Experts of a small language model.
Size: 11 layers, width 256, vocabulary 8192.
Training: a variant of SOAP for the experts, 308M tokens, 4886 steps.
Below are experts of layer 8 (counted from 0) of a mixture-of-experts language model. Rows are named router (the router's row for the expert), up (a neuron's input weights, with its number) and show model dimensions 160-191. Each number is 128 + 32 x the weight over its row's rms, rounded and kept within 0 to 255. Numbers have three digits each.
After each expert's rows: a language model's description of what the expert responds to. This comes from a sample of Wikipedia text that the model never trained on.

# expert 5
router:131183148180117120118140062135112101101108121117148124105151095183053212073093095073140146093168
up0:093113062175089138106111103120174135185140120147142108134123086116139084093164142118165152111140
up1:168106111152136156112141160131147089139072149101063214093152121145183127105147122135128087134133
up2:187128134154114162135118167193173135147103112152104156121079164093149094136165137153145055071101
up3:116103139188089184115115072151154108106069103173096070109174082174115156102045136213115117125137
up4:125154128111133122104129124160128103177176077090081115158071128135106136123074137079071102103133
up5:117150166088122111159109132138145099148132143134092136115147100077164098150159114122204146092159
up6:101087116116121168167118085126094115134121129128113099151167130176090178112080139102141127122086
up7:123165096099161140103172138158170153139148069139123090089129132134124147122142073136122149098138
up8:126137140086176114084102069116201163171062137162141133144166115154067143121126166175077127127145
up9:142100150080124095084113116136149142108077137121150028142099207122163126097100162131127151113125
up10:133133053104108090085201081148135088137096121164121138073140175146086141129137105133068169135116
up11:114102117105122063123069136163159150116109104149142140142112141125098102100082138149138174132133
Description: LaTeX math markup

# expert 20
router:113173156165132208128124118169112099099124119121108107112143162154094144050116090157114154062108
up0:123202123153096162168206128094114100132124124130082145161040120127137143125155109088115154131107
up1:145129129087210122172099102133132157106161179149107061123133102125124164127097176165102103107154
up2:113179173098125179129105097123117150148158137053078090144108107136141127131106127187208168070133
up3:151110075121175104073146156133147130098142102066118138117094156154154134134141099160131119128115
up4:131101147139137135144067203157107152155150129158100147100079152201170130110115129126139147093118
up5:127153112162131121110043147138154083089068155140137149159116130108110130081141104140179148105136
up6:115136113117100097132147085114132071081124144089053099143182151172124115108105141069130162150123
up7:095120163128108100111152179105129188161131103142104090171101175143125150156123097180153099138133
up8:197126130102111184108125101112126156134210124160164107159145094148130132056058088125079113127038
up9:104177136083098098125114095145123108152120140177133143148115119105119102121097071174153150139095
up10:137099106096119120175076146188154080053139135128098079162115092126098175064127210135151086087128
up11:119161077152132118103081126145119129153146134135134184101096076141144074112148121085100150129143
Description: Determiners and possessives

# expert 7
router:075105134116151173147149106174133069081106115157146134037145119173080182143115132126114144095137
up0:198082095172148168119091108094182111174106072151135093132088133120110096115082192158142059083097
up1:113111085139154068059123139176154084126114126130091028153103185102119156125140130183109123091083
up2:146148150137160145129131088169129151118167148186128105134161070187072164115093129087102150106087
up3:152155153139113184101116112156148163126103040135059095108078104191157167105074112139121157110122
up4:096190146116121160126109146105079109092126160157123146117078134119093162145145090124099209143126
up5:140083155156128097124092158136122138114119123121122097115150138175153109112160119103090146120123
up6:088157103156100112106097193111145131077132137059146062103085085166180160137117104118128142152137
up7:112117135194086134108051136153137132089102122133144106145151110148055163102079093108140162120113
up8:157092110132148117084125127099136148203136089161103147157176166158113126107128150227197091066062
up9:142102125126154080072096195096138114110113105168102184118211148126122134101116079119136136110142
up10:109179130185117135087174174096140115121181111180123170142142163122122152126153099147086163168207
up11:143164115144117182123118155137154149113143066126093069119192149176103156125184130132098131100095
Description: Table and list separators

# expert 56
router:160141091217130106091135080197168104069084074141123116098146154178108137086106113141108101100105
up0:133101098206181089129151106159112114161110115079109110152161134147128131124098123119102100114170
up1:164103137169161073071163067160142104122220073116122106065166114118102084091117123139173112114109
up2:089113130111111112063118155140096072141142125168124147178151134226122146132124122151155142109139
up3:150118123152111171135077033135152094097103039119116135099109117175096140121106084156172138107157
up4:151089155175095136134144122177129097135139084159089131116116107128098134053134187143147118120093
up5:101119132130065149043147177149144172125118103138074127127137084127128119122103123152120136130112
up6:116146131168172095154137145127123127140102120083162092097134095129161219135135124123111121123157
up7:183142151121100109167136130099124188147162104076113138097115120116176167121128114051160108101159
up8:155144145154168186133153109155115083183158168088154112105130158145105123107064175082109118132099
up9:125138169125114110115097111115155112126131161113098047197152180129185062104129127132185159103116
up10:182094095217095197142160054122090120071142125132093145120092103148113146101094132115116133113093
up11:158106142143063101104083168147121140225154161153081146114136100132150145101085172157148097112140
Description: Word-start capital fragments

# expert 23
router:082129152127129136149084155229159140095116108133112101106096121171103152101156083141134156095084
up0:131095140219118124102120169208117105105156129082105172129176144136129085093113140148159126092166
up1:058117107158143128153136111130158101153107132135166143141157116135093172098165143148153134162092
up2:144082132092069141106107139114208121139064123167104132119118109091072127135107098152132099126188
up3:147174158120143181093089140108137116161143079135128081128149081153126143114109095165129105107137
up4:118181185106183179060117117109123111153123108149140095096152164111093087120119069116129171115103
up5:124112075145128155088068124155073135051168141144116138094108102200109119116105099114174105111130
up6:148173116172147127091127114172165126096174097143122140135084090195104180117089083106125148113120
up7:114182135154103126176106073143150089110141173155108145092097085067139160139188184161168110101176
up8:089079124113101158116072143155158135078117042126130167096095193167141135109121150094127103119174
up9:124110113120118198138057164151128148111097117143114151103122129138117162130127075149103165112080
up10:072111195106121155178112127146089175108139109140113133158161148157137150146074145124085102095080
up11:109162127124068140126126120104214095107066049175088089112114073170104125101143071120141151128144
Description: Section headings, infobox labels

# expert 39
router:118138178187158138091093045171153086066079124159128115094113122166115116073116096123156167078136
up0:171159065143082139097140138152176047129142140125116111119127155157119134105156143093139125144097
up1:184156139146095111156118156111109077107110152143107120069093175137145126123145173091160133128097
up2:126124152206136080126170113165166162151155151121175137118119092151104147159090138094098072102131
up3:098106076131126158114150113121197142109071138121115075121074153087165104109213056152124210124039
up4:134125161176094191160104119196199148164082151130130098107164164076100142107125092067126111125108
up5:135106143145104110089162116164149185089179092192108125134138170110130124128149114127076157108128
up6:146146182109110117067172091165153103122150112144132093114096109174103135147094119134154152139149
up7:120107121118152168108131145174119129106145117165108122131179162124167110138142167133157120094154
up8:169139089152143193140185089118166128135100148147091147133132128129158182135153110100102147139116
up9:105078113158125140149102114136183135160118136086142088135150097097175126117145132151142099122123
up10:156094132149150210145140059142150166157114093116163124097083169144080074059174072117149124115124
up11:174101157220150107171116181119088108099117104117123153102135138148127100079168126147119135149165
Description: Table headers and infobox fields

# expert 1
router:102171089184151145076083100150143099004182148127100159123178126196096148091143141143143172084107
up0:140097104142074107121131185102176147153168155069102128116141106073095127131192089085118139132123
up1:142132183084094121108090154111093097107126131126143105133123151148153095133103158146033176128112
up2:150196062086074136111044084181089092098114147147150140160147126100162127113159165085094122096082
up3:157134133128125101061133108144138110146116133117129150117144089204128172114115161152120137082144
up4:151126081143116167087097119177102170159156130089107108106108132119188155111186137158161156122111
up5:158123113156139128120145136091167107154122146155139102144107168187123107075134132133206087111056
up6:158117152071157142155128066152126149117101115145174154106125117115161118113159145101128101140078
up7:099170118093140158157139129159162069081165129167116094135099097115136167110203108102163165138114
up8:057166164119134118123116102140133098163116137111130135127088126112083157142147152145114057140155
up9:110127056136135149107093078188141079126114135129134140137085154132136095072155128129101135091173
up10:193170088075111104122125160112148131063155159161119164106084144170125158103151109183116114121096
up11:163186078115144138127113107106169146155111078105174170131105193149073133122069144163149068117144
Description: Table numbers, subword fragments

# expert 44
router:153183167164161138137141088151108169076121104082118124084098100145145155037151132151166153116099
up0:162225111125127143152193128135110114147123099134141161108105098119100135097127129167109148130107
up1:148152140126112156073082116141111071099134108081073166138090133126133162118156203121171119112152
up2:201102136123124101085143106127149126071143118190160076161089143188145113129117169151138097123094
up3:083101114109147181168115164136112106097087095134149135102088094157110156121122116167138129137154
up4:111103134144119170045145051123193099185142094166089092132141025114099091084104099101163148158163
up5:155044163149118134117093129138100157116135166153090160097123182125104109092136156135215079092101
up6:115177134091105146157104153123094080142117140118111189101139114148176116140167106117160214142177
up7:140103127058089149117163127160117078143126062087105122063065068191115112181131165131156121106127
up8:215094102140130168090117141132183138151144188122089162137107105161143087129101142131135079084123
up9:121074106095164194161126089154164127153102137078170157099179141108151170127178095118096116120102
up10:075177178146180143110127074127158111158219108116096140131086117094139107153103135144142136131135
up11:128205162069127141182134165148163083150072088080147068109197113121156132089140120099199161144174
Description: Word-initial consonant clusters

# expert 33
router:085116152152109119138131101150160100139078061147156124069136076153092153034090125131098113131135
up0:156122082135117190083138152149141130184057107162160146155112131183155114118051114109155156135103
up1:081131176127127154185039131172123129116101095123119126160144062133103120125139160098164168133202
up2:118160144115147135085097075135155046155072099209131106139125163126137108124164130171118116124105
up3:109110129187144128111079144133130092097128141129143130097154120180162124130124198165142091085128
up4:119085118098113143075090111099198146163113096125102113164195102182125136101070105119094126110177
up5:142162100189122135129176113139145140169140064087148179123156168111128135071183173127103124122140
up6:146149109100126135133123084136122146119100166101147157072146113110104135093140100131135131131123
up7:128127127193192146098149110139137118109098113113144167132108127096043105115141086101152133156150
up8:136107147158156100087082126164184096103078090161146169098116132145088124116105135089130160140104
up9:131159159132149189177112114095163132099140106065134144102131148153083142077077151117125078126099
up10:112098118096121125186169215152140121124160123142125161136110119090127125160148183126151132121136
up11:106189171142162173158168190124135100122123125176189092191121070102111107129125182086109155129104
Description: Latinate word fragments

# expert 9
router:133161071164119154164121101161168072123076080114147127069171140127086139033141082172100128120120
up0:099105110150098117116142080157128178141063106139134096151144134141129144101146157115197088074159
up1:199155123119121181081147119168173116137129096172119120122100052140153147104111139143193097110108
up2:097164144152108107102131168145120146102158132158113166159111125093205110129104133116153171086140
up3:170140113159121083132115170159167117122164118115083124137118157114105108117142081050106146142109
up4:144161106167135103151117133147114161146139090109118123154189137095111123150137164200118085121115
up5:142092122180161091077139171172137156068090093148114166147176197155106084078170110115140091097048
up6:127135100162144180158140126195119105092162099102130101133157152097084107115077168072161135080161
up7:068148130197102121126118132121076023145196100144082139084134126126155163176121116117109119135150
up8:168113100091205162072163144148141179128136195097106091153118121087118162134104127108171160152114
up9:102082154156117121185099128157130155101114106134152206109157176157153124136110156096123178113144
up10:116116098149122157193065167128117072162171171158127136085177123116122082101165112104108118110103
up11:152157134159191130068142130132105126091104138199133090163183120155121092142111187196120130095140
Description: Hyphens, dashes, word starts

# expert 48
router:173147084134194122142154163188141122097141114175091121039137137151086152094098115125130168107124
up0:150116134167092106111167173131116137111118108154104224115123134121160155147095182178132090114194
up1:125133100113112208131171106167145171148167109079149154144061101065125180138074106165068207153130
up2:100131122102082103083076122141110087112195152192123076130117077156070110096066093128108122127137
up3:099103163158159193104071147172086173180121076160138133106129092135140141108068143108144095133091
up4:108119154162059103040096145140058128090134122112158143160194038175095157102088166148148098109199
up5:144098088183141104168143117096146100126161113155151118063126155179138160134126093130133128139143
up6:131077096128149103150139117150155199134108090128097124038130118091058109117075134107140171130119
up7:042121113107134197167172145128042097099169101147169123148105149142105139093132195109131139103152
up8:166132141134115095121118110177171110113141174067037131151080137172106109131144144134078074080078
up9:090163134192097091178122097145154153150200153110070134111074163133134127151094125152192130112178
up10:084118138128139109162133102148179118132168100167114143105055101118181162122096162186100120141154
up11:170108062116106186098124104140133119065118169145101118184147131147151157105123122144104167121194
Description: Infobox field labels

# expert 34
router:141163131111156136116128105160117095145148096146146093088186138163119189136166114138093174081129
up0:147099137118143192120127129118153065145149139074143166109126159140084143122156125109132146126161
up1:071113167122156061116134149195127122147176159102101105132176122180168093117142087089095192095148
up2:153153172153154152088124115128104143144088114137115172172097101181148162094149147187160058114123
up3:118095081167152118163110108131148085128094154108155130129139107144133128108070090161123163122123
up4:099087093166135093132076117107145134133124119099125080130144180111107107100107081176129151139145
up5:104056149159115113154142067139115174155142167101131090164196110134110168124095082119129123110145
up6:179194186112162144125147161145111162095120140079119133107111127122142134103154112147141105135138
up7:160145163175125091121123108127166107145100055115122132133137144138170078116120112184160167093135
up8:112188195123123142075128136095112097109102199113137174095107100180086123143143135091110121139155
up9:182124103115127085097078164126153135139118103160114106192181124191122158103090109194134110122118
up10:132119169150138121157107119138154142110131137123104140155129128150119136119157073097154153123038
up11:183138129115161110133162102163131135167092117111157102158042098113110114087145210119069103117051
Description: Table cell separators